config.toml
n_layer = 11
d_model = 160
router_bias = true
head_dim = 32
vocab_size = 4903
attn_scale = 0.177
init_std_qkv = 0.0397
init_std_o = 0.0
beta2 = 0.99
steps = 7538
dataset = "wikipedia_en"
Below are experts of layer 4 (counted from 0) of a mixture-of-experts language model. Rows are named router (the router's row for the expert), down (a neuron's output weights, with its number) and show model dimensions 0-159. Each number is 500 + 50 x the weight over its row's rms, rounded and kept within 0 to 999. Numbers have three digits each.
After each expert's rows: "comes before" lists some tokens at least twice as common just after its tokens as in all text. This comes from a sample of Wikipedia text that the model never trained on. Tokens count by the router's weight.

# expert 25
router:521444506450477502471525528456431542446482438499570524515516564483465505574517446493423539482512436443527562522463545479498447532472441585438506453464539488474459481426524470435499411577554493476497552457441434476487542417561412396446520561464493506507468582579476389541526559514501453499449574547604431477553443573516507486548430517468514456579460600486553399574471562570464500357506426471450460477546479475569547527578521485482533433510498539453473452475463474595520500442618527
down0:478437497569399403536432503383565523594483539528534548529487515492504548423560409461437454406466543506439560539476530524480478459539489433538580576491488462551514419498520472455524541420561453536458455458487593374562438472443511586532554538514582473544549472464562505436493511582456465476555490467451550451513501577527556539506577514485566575504509507563501423496568447575464638507525553451499533548395538560460556531545549486493485518513468430510495529455500430439464476532510503
down1:526505524417513582560481509526518453489604547526452538546500524468587471539495495484488527658435492453554449425552549576533566395450542577427508540462486523514482483474464437537455502537528465439492568537466551561508481499533532528483398506483673428456531452526488509533459473532525530484440509534468503435552550524555549422475495568546454503534479453483429519502396486514454454587392470497372466521485489423500425489412547465503509507411551440451517564451472467497469556470493601
down2:451509533530405628575429370511537493434418472454447485562479463401571517505434590505497469600478564545473563505452481439571441463537581459532471630475546508515449497529513525475515510484555505603453557491503530501515394501516468429581534444546549435462463509457557484494540482489467484431445545536502396501469550575512581506569505569523495522513447475522520529552612552476430558573431483518478463484471562507436475484465504607426481487556516512502427451535455468501465488510583477
comes before: " |", "0", "6", "5", "4", "7"

# expert 11
router:458503518473403481507396477452485545468494551515507443475485491509533586478527359409504557491502469441515439501475537450490515556470530521572501588516520549539522479547502571557567523552470526530508517522430487464615515444468362424432509559468552521484506544466455457480519444443521389497492542463534474572456544524596538468550475515478591549516528483492435566498520543589536479330477575508494420547478466505520515533597557540421481497528400525464490508503461493569567526605508595
down0:473487522501502489539484518417533526511526543557346609461544641458486458473535551554508473443564483523542560531500480485496509533476475463544499488492437433456439500535542597459567658442486548457637507523544527516450452550424580573470487508484523579515503542469457489420483477492500473451484513486510532572490497440571446434385456588510548458453525492562507461478577476548514539544516466549545469534522466664418457477500446415566499483485493480502501570462595499510488521562479466
down1:447431523523467498432486527502527547495516489435447484415533572558514510441369524467489545558561531556518492450461496448524554430560437533530496501359479376556450479547517475485480549481407474544559501448419483490376501447409515525410435490556606458477502587520526487526542495486491502506574540407501506506480536533524453488487464488521525533433577464456431497448418441547475487466510485443544553472559512501492442625377433503514505517444567458534490514413612506553521519525464577
down2:564486462496495481546460452405526517446499480553577595543421466518507514391593430477510524533488508489440486520602516540480493496473514391444509443509490533443471539453447469582535505506435418478490522536467509439504434503477594515489518546531504535450585447545462483558547528514566390469561522516555557536444490470569570539515603399552587498489524456582409532492482471550426596412430497478462518456492457488454442563500492424598480496427440472552522514334470504475508493496452515
comes before: "0", "9", "8", "1", "7", "2"

# expert 16
router:503549611464508474587525438516526580569416496475511453502531421520486547477399423461461525509565564566448487494513531465593449422509502596519537499474499517463462441461527515469441554572569410480523505556529483460536453450502462411515489465505426615477503461491524501442538539470504434465425466550447489434524564491462557513487598499543547501551538425451512531610579597539512613463519563445432395493488497538481442503502523524561502475481472472528532526511430468549589615590580483
down3:589528542529521597513466528530435519499466530531490465487479526513520443580604544512439566461520479490501387401510512428486478506497526470508524443529418520522477538523427554492559450542490491513526461566415405566524523469548523528484539559490550481553554566448531540559474409549532477483530456450564605546521517407561483385401505512512573484418550449480575523531491500481527505541416638538440563475555500513474449481622525489433574434534427631497426517501485478453465556517468483
down4:541480494518394413534573451518611520557505466486453505476492437410451538490411527495451539534415523519516520522464474523549567560552590495454467485462505474466485471492513505503480616581518506441473471568474479423533442502479488509562523428490516444501513410427421475479442306509441440472499476515457515581472535544489446606510515427494489539531575440427529569588616562421471563488574472490539465550502506492468528463476507553508488501562557463518582494591533547566519434462567480
down5:485510529520537531547359551578443556428455427532479435410442508667490504520499510459574532471460556434419444495457458549402510511475494480468496579475488576476576522534445521452585522482521475458489407615428496521428494483430474490549498545559541463436486478456566578481409523533556524520478517514491554484437516488488582530436443506502437463413528406620443537473474548517571525615531506491524417473468443459500498506482490459455472475567474480511443441527534466513576532523533560
comes before: " ", " \"", " List", " S", " N", " B"

# expert 12
router:489438568517526504481526527468458496527416515605489532569487466427515520566471401568572489505557444498592455469485509498441536467497514531420502600538524553459553480485383507589569505570418487483476483510497499505484477494538469412482487439464472481535492512356534450454525445533460448499640435577538532435568570452503470473600565440440517596497462457478400503485465591536570530387550512488531577512479505496554479455522524396453515540538491462489504547524549465550486522594534571
down0:479481487494409485556545541550428497561477408520487496385551433592551562325541515509516464532514506505457498468504531439531521523397467520483550531476465496542504519493452585578510430469470480447541513458439498440578429474413441504458445462398514456431535557505496537463455595567497484521585461538525528518573508470465465425526444457555541488401493485409432525508553491513532512459524583507449523482492474550488470548546413469566614535515401484568506437579421483517497457585467492
down1:529533535518507415603528534421540478534531529463484422584471556509530521421553595509487410423504426455534447502531496468459497538589535465435524539460454430500503499520583486525491505606462550405453512471462576442474573405521521471472560447592606405542522471401495519470637496661537552484539446503533532459468459442491473456485610527482516489503422532494467525483504517445491564542496449494512545441537567462558466452518502382506468417475508475478489509483475496477496512454408520
down2:523518479506365522634519428447511562522482491525507577616550496525499450454549432462443579485523531409543492507454519454512516509574425547479500492400528558612531457512576454501547568438425486606485419515528517445501463449480454622515519467439524510420418401527563557550463434515615476455508549460487490512532503510495504452494491500520593515473479461505521449529450485489424472520550493543468515500534392536447532532514511571482359435483416472489466473505474479544472524458560573
comes before: "1", "0", "9", "8", "7", "6"

# expert 6
router:604524447567501480496546571430437490559532518380524476478525532423479527565452494576484507590494558554413428475436544444561419501559381502489480452500439492521406515445509594525462479552461475496506545485507467484504483523457484522411401510462459440484507436548398507537521450575499532455509483466495472519553440459529569556429484461593511451502517449501507490453490487501468556498592555584477557605440470499427582508583503557424548527530522559466586479455507581434580566553557515
down3:480503407513451486454454512505457486483539399560571455485499574590527579484529577530519495478530452415517400562521449526566445426579519496452526511454483473481442530416498479419535531545514445448441511505470479420549530510508577528497534540484448509489414444506483502582532487448402477503404493432528483459551449522535524515437480400545461549554395528505698445586484522458559410457497483514507544448573480548416581554446460466473538481442553508515442480461425512506477553471495451
down4:431513523481387477365486422558580469561438529494480467550507477536511540521441421489528552450516463542352503517496466557497547495598529446578514580434572514533537472441464489472519433484538516561599517510494477549508501410473523396458560475537489495540376433466443526424503460497481506460420474446488492482518525499461445507547393483497581576556545443516453541532484508471536548564379537471480521495502450599473514463510565452408485517458450441554448516467585445463516449429515548
down5:519466572487502606459604403472469556466514508525525497536491524455510409536482504525434530485550488522368443429495427522611451441561523562522428479603500435447458504510523514559513527571452468378479517566514470415577515490476571458444439423443539477448547537447511512385521515524501481478486492462436504566501474505542451549542435390433454537449489557516505455428637486469532588459472577488490503414487561514528578492505499512516631520535520539503543478481451544541540502492459539
comes before: " ", "\n", " —", ";", " +", " N"

# expert 1
router:449518568440447493548493538384516479513578543533556444611547445502585525493440524471531459501520464534508403455462503453472500518484523553523548551505535445484517510525489604627497448477490434479591494543382511508502526346554509512549428523538507603579583552390524517541492529628528471451456470554543566453570509545518443440545561468569490583543534497449501479531499457526506496527480467469491522554458507482493525457467473391499542465483515567452455490436538480625587555486484499
down0:526439506594541556455465405582506518481547537502567494563467510449471511501501557509547423574479544507535533500560518476548503479540494501444501458422488574537470592467506457575548490515485536472448409517400451447554477462473436549524492458556582524553464540506486486495544562527526559447462527437501356519449498513432474484491520541431408588387445481524543583495563403440480405460380404571551545450432463552485488439542487455453431518551520542480473526546507500470402536460558426
down1:524577570504434497555448505510596414484456595469421509599474467500469636552481519431543508534487458484559515538546467378503474473496537559453537595493516435443471443542492511519431569442501547469482465558554497437557525566437462538469564517460481549491498469488385480545489503586397527528478468523426486496581424549515518503479436515484424527578502533545592567569527500478456500519539444438530532484421493547532581390520498546558557548466597559467497553474478428513478576444511562
down2:475544529504559456477435518557460432519527541562605519528572453459451447446574533514430450553457478518487440469549580613524519568415493423487528476467555472574498516529534558503411476501554484459575581621522591545491477486461468535568424459526557439548444538539489542518569501554594505476541519581566522510455502525588446501532457504492581513469514504477432543654419476527426467493463465514480594543518540465584470434446460491411510516428561434562481524577502505512452489550474487
comes before: "s", " ", " and", " in", " to", " as"

# expert 28
router:480489530450533438407464527358498532576486550446497560516525514408505500506499455541543464463535567491556447462467501432518572516522530526466578490532554494514402486449480561572465490502502496514559455490419520439528435547482551408566574480410467477473476579414563525570541428559444452404514444504484574540451508390566576537472506444477481570473443579573453538609500535543503529457544578457479410529463528460412492444536613477495550506501527569580452412505527505515512486546497530
down0:520494473536513495524515485500506525441402480526450509527493496509477538476453523462463471512396424433554464519520510576450586454551408514558583470426442515541545475490498529532515568509554507483608447509528513504566491479510467526507502474566507539443537456529601547423422462487579531418513584430535448469603521504513475547440417565514571565469448497547505516445413570441585497577505464483547526543487529593495511543521480630562565538558537531528466401609506586426612529551425525
down1:442489523490497560451586571476493429464544558484421552433542513398466466472505463478558488421428438435500496448403527422467430525449552564438416447555492490492515474447519492495447553451429541590592548479502591448472551553468530515519472408547493395474503482480542601484572575528527429476489454597429476460497377532520530501593462544476483525451486487509548552489588495484551440491529497484392464402575543507484489459535485490535455532507528524519469478464560511442520628510423540
down2:494486547504510513541517609569493496435542455471541515559424449551476470590463505502514475472427447521556529474642481499481510500552523490518557465552457478487610560526512470570556465447462488442495482512529521553463500469489377599578450544474505467522482457642501426604539443473480463569555487584553460531538490474423433506544479526470456511549502420474545451476551515473557541570399520591557376573500537537531567536475490514574491480490521556426490471578537492528502443459631462
comes before: " the", " a", " be", " his", " been", " was"

# expert 10
router:532487552446510436390454466449459466451507475540634523470429489504512476498602511569489420525536562507511460386486484422561485457503521555475519561578456430562492534474457524501469539478468467423526517489496543531589482507591411464569431581586437512522534540542468483557479493551419448606545508507551528510487531544541489439560469480483400495468485542476509519521461553488504566514531521468392475555460564496461465464481452465556581571409504530544433525354508470634521438525464535
down0:414538547485577458499490481583531533526546420545576484407492467485524503468541467481496460586409495574512485499603505467509449537565563455454431532500473454500564544527454539520442520493579502533535531555527542546580549504530444607517494443588485358470490501566430504500449470521546619522457513458496470524537579513493533501513495641420565410412525510492492551485441388484488519585508562454448550507480579445502419497481543454560501485431398405532511551465488545480489535469445502
down1:507538506517492473501541469592520506510554535486499555424432467524391519404538504532454512480560482526458574561495484509476502567459563444455594533579475396512602482460487465463629513537473557449463511512541525468513518579515647520458484464539495544497489493438614482465553556460474499542588495529470542521512450504494509612482465490496475516489531469491382463522456446519568491427515585571561442538424483441494438496418484540528503474489430447572610537475538555513566483540555350
down2:364549526437499618561591509563465500417537527557510478415448435518487424464486486513450478445575557432556555544452562540440482497494466530533543421595482526453596545579559551470540511491552466487516492527486505462535513425494521523430509596429565491611472485494527506532502565486575481507506563575542582547501472510456501531529427480552510466532487506570564465487514415531575442438493552545451508433436555500550460470586532547551505501522512615513591607468467529575543502508418488
comes before: " of", ".", ",", " in", " and", " for"

# expert 24
router:563512545577604486466442549456398483522461491517544549453568507463522525462502429504514584557482597484566412402477552483474479499622492542434535534508457468528545568485468610464427493509438496428519506480555475411494517388537431507496507537448481439516625495430452419590511460506501454458512580571454530527552464550524528551539429460497497555453540475481514507473459470655513448374594490530524589491494506491457549509506472521515538534466538594533494486502561534524527478454531565
down0:495514479502545490556487535483508465510535430479476466594519592510583408534508502550458438545524547503503519450511585395528477440569477495420542456445544498599484491506455421463420547511564415497529496469467484486527465508528455460485440519511518464528457491498555478515552479525425431481484486575373365425405516458524467560460528426467507509519419456562478541600600549489461478485445573447543490430574537572541548463485481575463418496454495501635528484425486494385492602502500474
down1:616498526474552610585516456570502544596451538577466422499529447480465505520564439542421567512543481502501523458496494387481533419406467547447584557519500507533500377624526503557486519440510485514592424549511533447461517527452501565517514428534544559383536543455404524529501498477557498572579470507449495498573543443524569459503496497545555475483493484466492430569477522527448566491466480506633541444491475506483630464525492546497486438539470526530507434417564540551483456477489516
down2:583537479567571393487471642490441489469428511415462576529511582484501505461616500537431502539508459504506447416496439456412558489391516529533404500438478484464509518504542463591532517459548555475525434529507502475427612531499537532434472483478443483527614477477508492557440515530443488508508422440422523558481529489515469581447576506531453526562498490469551453450468446540386570476480447461470471463444563544479497497453424562493564586521548568489572559439517508497496450490401535
comes before: " |", "0", " ", "5", "3", "4"

# expert 7
router:476535490462513408464446543507546580551459451490496394490519456446537475585431474460439487436579500520340489505454616523497515525446522474479472600533480556584489432462439627537490433457463537441500509566451552537576562394521409435540483523498569489523457487423462481453439490515533477514580458458513490464474552477432499513622586454604471586561408450496459456541515565486531506422530525517516511547420506481497477512487554517489548539538480540568435486476477453455467440524504537
down3:476540513525451565501518528510516494537487484530510442430484531513521439537562467520583411448622566516483511531508426435472453430503536517518410420494412492529524521481456531520494532483491466543463454435476539480478589505576475435520430479479538535478580477453482501405456500500513495552558469557480550551554439481513551506399515565462559452529552404509457468410473647585438621574508435477481465515565509452511481520405464441557637495492524485526542477451616555501567582570467483
down4:476530444418459513458504501524453509546531557467514513389490554508550594457496575500525515536497499482563552465542548521517463620501437490553509517530471370504530471454481446477422556416397502472539567365546507453551470488489494471426506499517481494593533401603394499594623521467521449527492495515536481480537420551482475542501545530501508482527469596449523487454441466528429505595425478621470495578484506492434460493450458499474508537482560506643513536587514487450463528519449533
down5:501459479457500600485529583537520500410506389433488448513546530332556499471488536494526487578517476472507586500404536471453440513540432445511590475482456415560484519541473476408478508463476562496547443523500513468434429488477453510471451521426484458440447474442415447430440421498545556521509507465475563481615458490555506444560457493525492434635467569541514403500455435481442475503494454579539481558550509494547625493569526520591482477480535509436542421480514484452555500511492446
comes before: " ", " the", "9", " was", " Total", "ount"

# expert 9
router:459490473439577553518489530503507446365514547435460541481526456554467467455545414426431504453523455504460569491508429479497572475486526513469498421527478515528468432546473465499511490498513512433492411497475553512551453463518414515448515516512406533497458540489459418455417497394443404453497508436473581487502476450590378474505521436518652451497519606567490526465503590573457567493574469452430467595470549501540427493540531515433479607437513480556518462522411483525541440483429496
down3:556440436460502511565514529468515531479452445484526536481590544553484568520424463469584567463479509526513586553464525376522444521470531438493535510453636502469515507533498522505496438489437538488406462531545389496504548486517465531569521510570571530565484512487398422501508505525515629502525478511483513544573501620444551399573541435484489553447489496594528534567436525572461481484404621556553460532482498469477542581507412523433478570484481506448443522514572525508385474471533488
down4:499554454528551446500543490517483437569451457638507511421517504503540524528480584521429530458527520482505385434543533417433507574465592468557513489435507498551604607502559469494472511530553501546547527541486452486464486522481508491468470500443554527501452623496464467548471482464478468583543541496541428605362499479478532483409603486457539459544599534489374549566486506452467474573496535534468582517493525466531518451527497454479544515482409536404456493563498565565377547498518505
down5:511572565542572443434573459419440496439483530466516393510459532503518507556509543525480471496455506518494514568482597422421431528470585405463468491580488538373431489446485403464527491491432534546470442589579570522527576504495575393433488551421449545442412544482481459572459554453553535459550455484499508455465499518588463428514447516476497547563513497545528544492454463462441556441459474528430564418484423480557514464556500505497587509619494494415565490507522472514510438477484504
comes before: "\n", " ", " The", "1", "2", " In"

# expert 4
router:477425445534419499394460523495559474577527488557565517591513602482488579457439477385506504462487470449452463521467613476538564498536476483473573527531480465539525507580502543564554422583532483556533495467429455543438491544527503557534535575550556534469625504495495506501476499471523476625531494593586475492453496487499572447522619566566572503478567463488537545458435494531548480505608481476530467497484489417505560608444478487524511550516517524571596470378452506466536481541522527
down3:512570534575452556584439570603418501525519537600484518530410547550417506470571541438503425405480582470454435529464410547489547407512493502534447519425451425368472532574560522506507457446483494604595488528501501535501506514506472645574543545547531482517508443550499597430476461477502465609540507442541475486583521484447543474532511548498511436484512507511571445487449485559419488572466476505564487497529522591416494525441463470494546446557475474497461523500547488486525521511553435
down4:537490468481426589443534478477572409437565550508493527430529430487491463563530534516526547463452496479518568487501520474532509416500547468456588497563578539469435459455504437508492479491478638485517456459522600402541402552487506524532510536473503513581451506518522575501496556436424491586539622497470468529467516489518461531449593519462565565575487457524500484518553448530521487430378414458502413456546510567569564518599510492552538554526483552430498455465638478447418484450456494
down5:545543602498567531513509438484465511404512518303477415447493517517484374564459510453486575569517551556435483556503540550530515551480515424446495438372516507517540541471526482512436515455557461469464569493485545415530530486507488472482431480464528547391497485517510509415533529456549502399464478419585470415572449464498449489438446579515472534529492483518453506487615504524511565517487468521492454504482483610469462542624550524483524497550530522567433461506491516440550600534476512
comes before: "1", "2", "3", "4", "5", "6"

# expert 21
router:464441527516576411456464458434495508552498451573503482543554528462548508541499447449445472514461421544541465534509490433418523531518455563473516489579520483520440513477433582533485605497475578427471454531438471473528497546514509549458464476524488547565445502422483463496468492436463457424471531560445477583490453515409530433490567465477503563523501529439414542600515587525553507345520558491540507532378480419513480521468434419518574542469600506526600520404593557547481421563531477
down3:515469488464457525549513526440551453497518512506460430482498534458417602545469554577483489493560483420472498459469526387430522444528465520554534604511545510581395458558542520543540529427434558531460527499556518405458492478452494474465535525504511552545587483461469556565563504538646538450512463558406503531561441490452554477421546375482500493479483505493504355536569413469556455583517610531472458480526542573463441487541472500523474466482483493584489557548522502499420584447478443
down4:470484559571551483557465484482435449498518548514466439458561468468450433535527531537435489518600536467486470455451503534440411513541556494456446477496526483522544500591550531503520585528519482520444532516454468458445373526509525447441473435401569541556440486459445446506471584522528481582527527540383523598491471486454400585515500475552364586573526346442478508582477510553476587506493422438416491437467533480509531452540491481535520426555460516419505551521468534574469548504499489
down5:576452500407547504371577521562500466582530518418616498548583480570465481524510441484522570477479468478538501526488456564532527407549525565479411516545466507493605553506494508519508463411496476488587569522511514610517522538413480561509509501487455435448501469508515450560501488532511427559445543578578493584524431573445508461523483567522484508562414533426439610482481526512499411491572441522418464511400506505467514449511479506459449475487530631510539476504396535421502508459475532
comes before: "1", "2", "3", " |", "4", "5"

# expert 23
router:456518478524527428520464492441507536439526545454564634557523438384488478517527452416475413443519518492615449476546557460448532453606511453528519471585466515436526529450491429539475521539499521448475408452505486532615526353509444432457522478434489433501523484401501514546500529507412437504422541567445529500564540501513506528514498494585503554436438466536545514519567541533589447495505516489511467489435590399485507524586578433453589453499524466466538516570547501446564457524520530
down0:530514579458475485543485538503566505534478539522447585467523539487483423415549521552477478555561452543508499504499398506516571570436453514527589519569470482506423369487457565507474514545580520425595406549468524519453484457480477536484405516490436544611508549491443492423476483501544595518628420485476459493495543448503480540388563535503458462482508411499538468454587406420544473505432583487523512596626425506501458465551489513491431492462523562528478476420474487539496467456462495
down1:542486542447583506489532526519570499494512525462555589513559486478490527446542459453510496517391451487529552540471590487445527489467459478435532451519463510429510449543428462467402481469499608442534563515497542516561535461490515502401413427667525442476499498472521567418472539543563477473458491522378470431563476432457405521512431573523597448466434440480492520489577464464548424614500436455489520433433447528500511520454502455438504456583545367536512497520500486482469522421516511
down2:429499512499498555475537548570591484501480519552503574473565546471465503443514429492473547446418432493446526525399578447443462422501529503458501528515474472518484458567475500446473501438488575509528571430522544504576608501466539531407389339669563461451516479496538584431495472584507526492478511528426477470572531507483448500506450574528574475569453405514515548483540447486544461580474471437507502406412452480457519479452552551491495466543521425532491447541573564521482526445478514
comes before: "|", "\n", "==", "-", "The", "==="

# expert 29
router:485439507653549452404451561473416524533476527434463451474479573451440488595570471532456501429524580476535481600525574505492472445483465443452462518398501466518479448510501539502454537586456480442470430516530471441556527482465554433492429557456544439400561466469484469500565508603492461507512605557493508485542521548489476459519507434458497533615464452495444574422498540538417608447514507415492480578503514461514434454526515544560504594429529466470560544450476536510507499607472529
down0:488528522449578574509575477554499461439553446529492476423487486548504559558505519532465505504505492543560449517515555474455404518515497503460503553511458473535536489458419423484488536404548500440547475510463465485459503423520446494513571579531565518467495400567417449513438442487474559442563551456602572565519478510467491549482469509348535558559503503431462437461473502501533485406387454518490555462480479460623467509612471564449421601442599503527481465594490542483460562431463428
down1:468517576575480447549495513494470529474496518547528466447438545532461458379547565483488490516503453468401543513536467443493524509505505444500531547527467522507425511477578545497586617467594535409531498495451499544518459506498506485546555556570555520414551439468489488567474475440615577490527575387466509493586590516562478425581522451559545557498532479543553599454442461418470474542483540508486514569522509581470553474530539667552491602468506473595567552509493464524534524512461437
down2:501544673582454476501464525506599517514457453477598493583544527504445557446445552489414505451436463498535556456456528517489496527503556526423558540471555472521477514510578468577456604530475563505585451481494554497488557474430536486499494514518478424579478555506467468528496503493520497528488569556427530497459537434466438490516413381447544484451580501529519494529458451538526544461521505474588447592514511527470465451443571535484524601419448485558486348557531499634477516513459565
comes before: ":", " |", " of", "==", " (", ")"

# expert 5
router:519503483540497509508381493495530522567562490429452483504539523515501518493498462531404486409560465509511493494509515584447480410508553512490450565458443488593562502546459495584485549506448400569336581474440543527492454429457521467373537485491539492482482498411498460476506485510462466504465559512436457427527593483502520550613432529524599567500449538563548495505479496477434479465556553508473521558503510328496472449495530360532558454462522503511536533481587507422581479511462512
down3:541504558506490587498425509469443440462538473547546515507510521422452402600606544500432517471493474615490508527516479455421468468523560499536475459534503473501525577524512473559549479425544467575533523519528459522496504547547494487560426529470461471420468574528566476417506423541475482529514518490459459476521540454582558537509545433556467457491502457591564531445615423570530480461497511444424610447485660498513390415507446556547440506423474480444562507455485427504473509543516388
down4:434498536531572526439499455536444499525553512563549456535457505521463429577555467554511460564511603526499502507494569451547464408472559516446509399564539354510528574539445503496518600512559436512487553521511467524548409533544488460602515546491481465477524474578562461484442449481453568540456534494548506501480468425612548482504546524550455405564591443488428482536468490505501499459576504500497642486429521533552557502522465473540391525501510512408476452517505553476474364495401506
down5:492471541453553527417602533511508492505482457525512526526434523446553510479561544532439482439438509459466449531545526541494483471504515571466594473568475511543518566520479481577465543366476466488478559529555505457514538651411531497477523463585568507488454492475511472468458603490490515498493509634512504470530508460530474425525428442508431533397532458492505484420440476536445518557514554496435549449329551493540488519409565449539505504521556478556456571347467482486439527399492530
comes before: "-", "|", "\n", "==", "The", "==="

# expert 2
router:484482475596589518502488542512506501550461438497461527513436554463455507537433466476519574434475479487457485590471508524446480420436443449422504561501461602581480497523430549551481427514480489470440444549565369443506543437607494468559544539447445514435550441511504438464585426483489500384450520491481474480491577550493613545478517534451493531477468433538454544545589616496462495430560560414582453502507516501457493591552568431514501515478502453491544493450489524496546411568591557
down3:487525517344521500551610517504526526530530456416491539505499452570514492571439467534447566491567519590550541446493528562450437608531454414530506410441421460511481468490502419488493408396463426488465493469528498501415542498520421530502446466500522474490533405533485501582437540544513467428556543498447516540430431523461456421481498641490465436540511452477528489553491556510487461585452511430516558554572499430570485479574526560582494515506491481512364491470461517456582457506507498
down4:482490540465445484450457515537536490475477456554550490434412447451364446503456578426581559495414595536539518522431484573476440553478486501498490554461501453431538512476477563626430489462514557577522499469558460509449437453547487565550528522478535553524397482599485540521569514562502446413537457422607566541461541554479527433483432543574435520504477529545541450608434402560468555505568560468544553586549453413541462479465531527496494502482501475492475516473530593483503478507475434
down5:534526484520511447497454513540384511424576571472488395439447530485555516477615558553465518528531473503515493565557479489474493434484520480602480505485433544568464439489544585471554562455526546542586528608509383484496490454496516383431480582514557519567510449516427543491399436461369565595491466400425451517590478517519499444518475444488534514472474497462567540492550510534449501515515541444465507466483491528536571476468454558486485554470496454497615546480555531572422488496461589
comes before: " ", " |", ":", " C", " P", " R"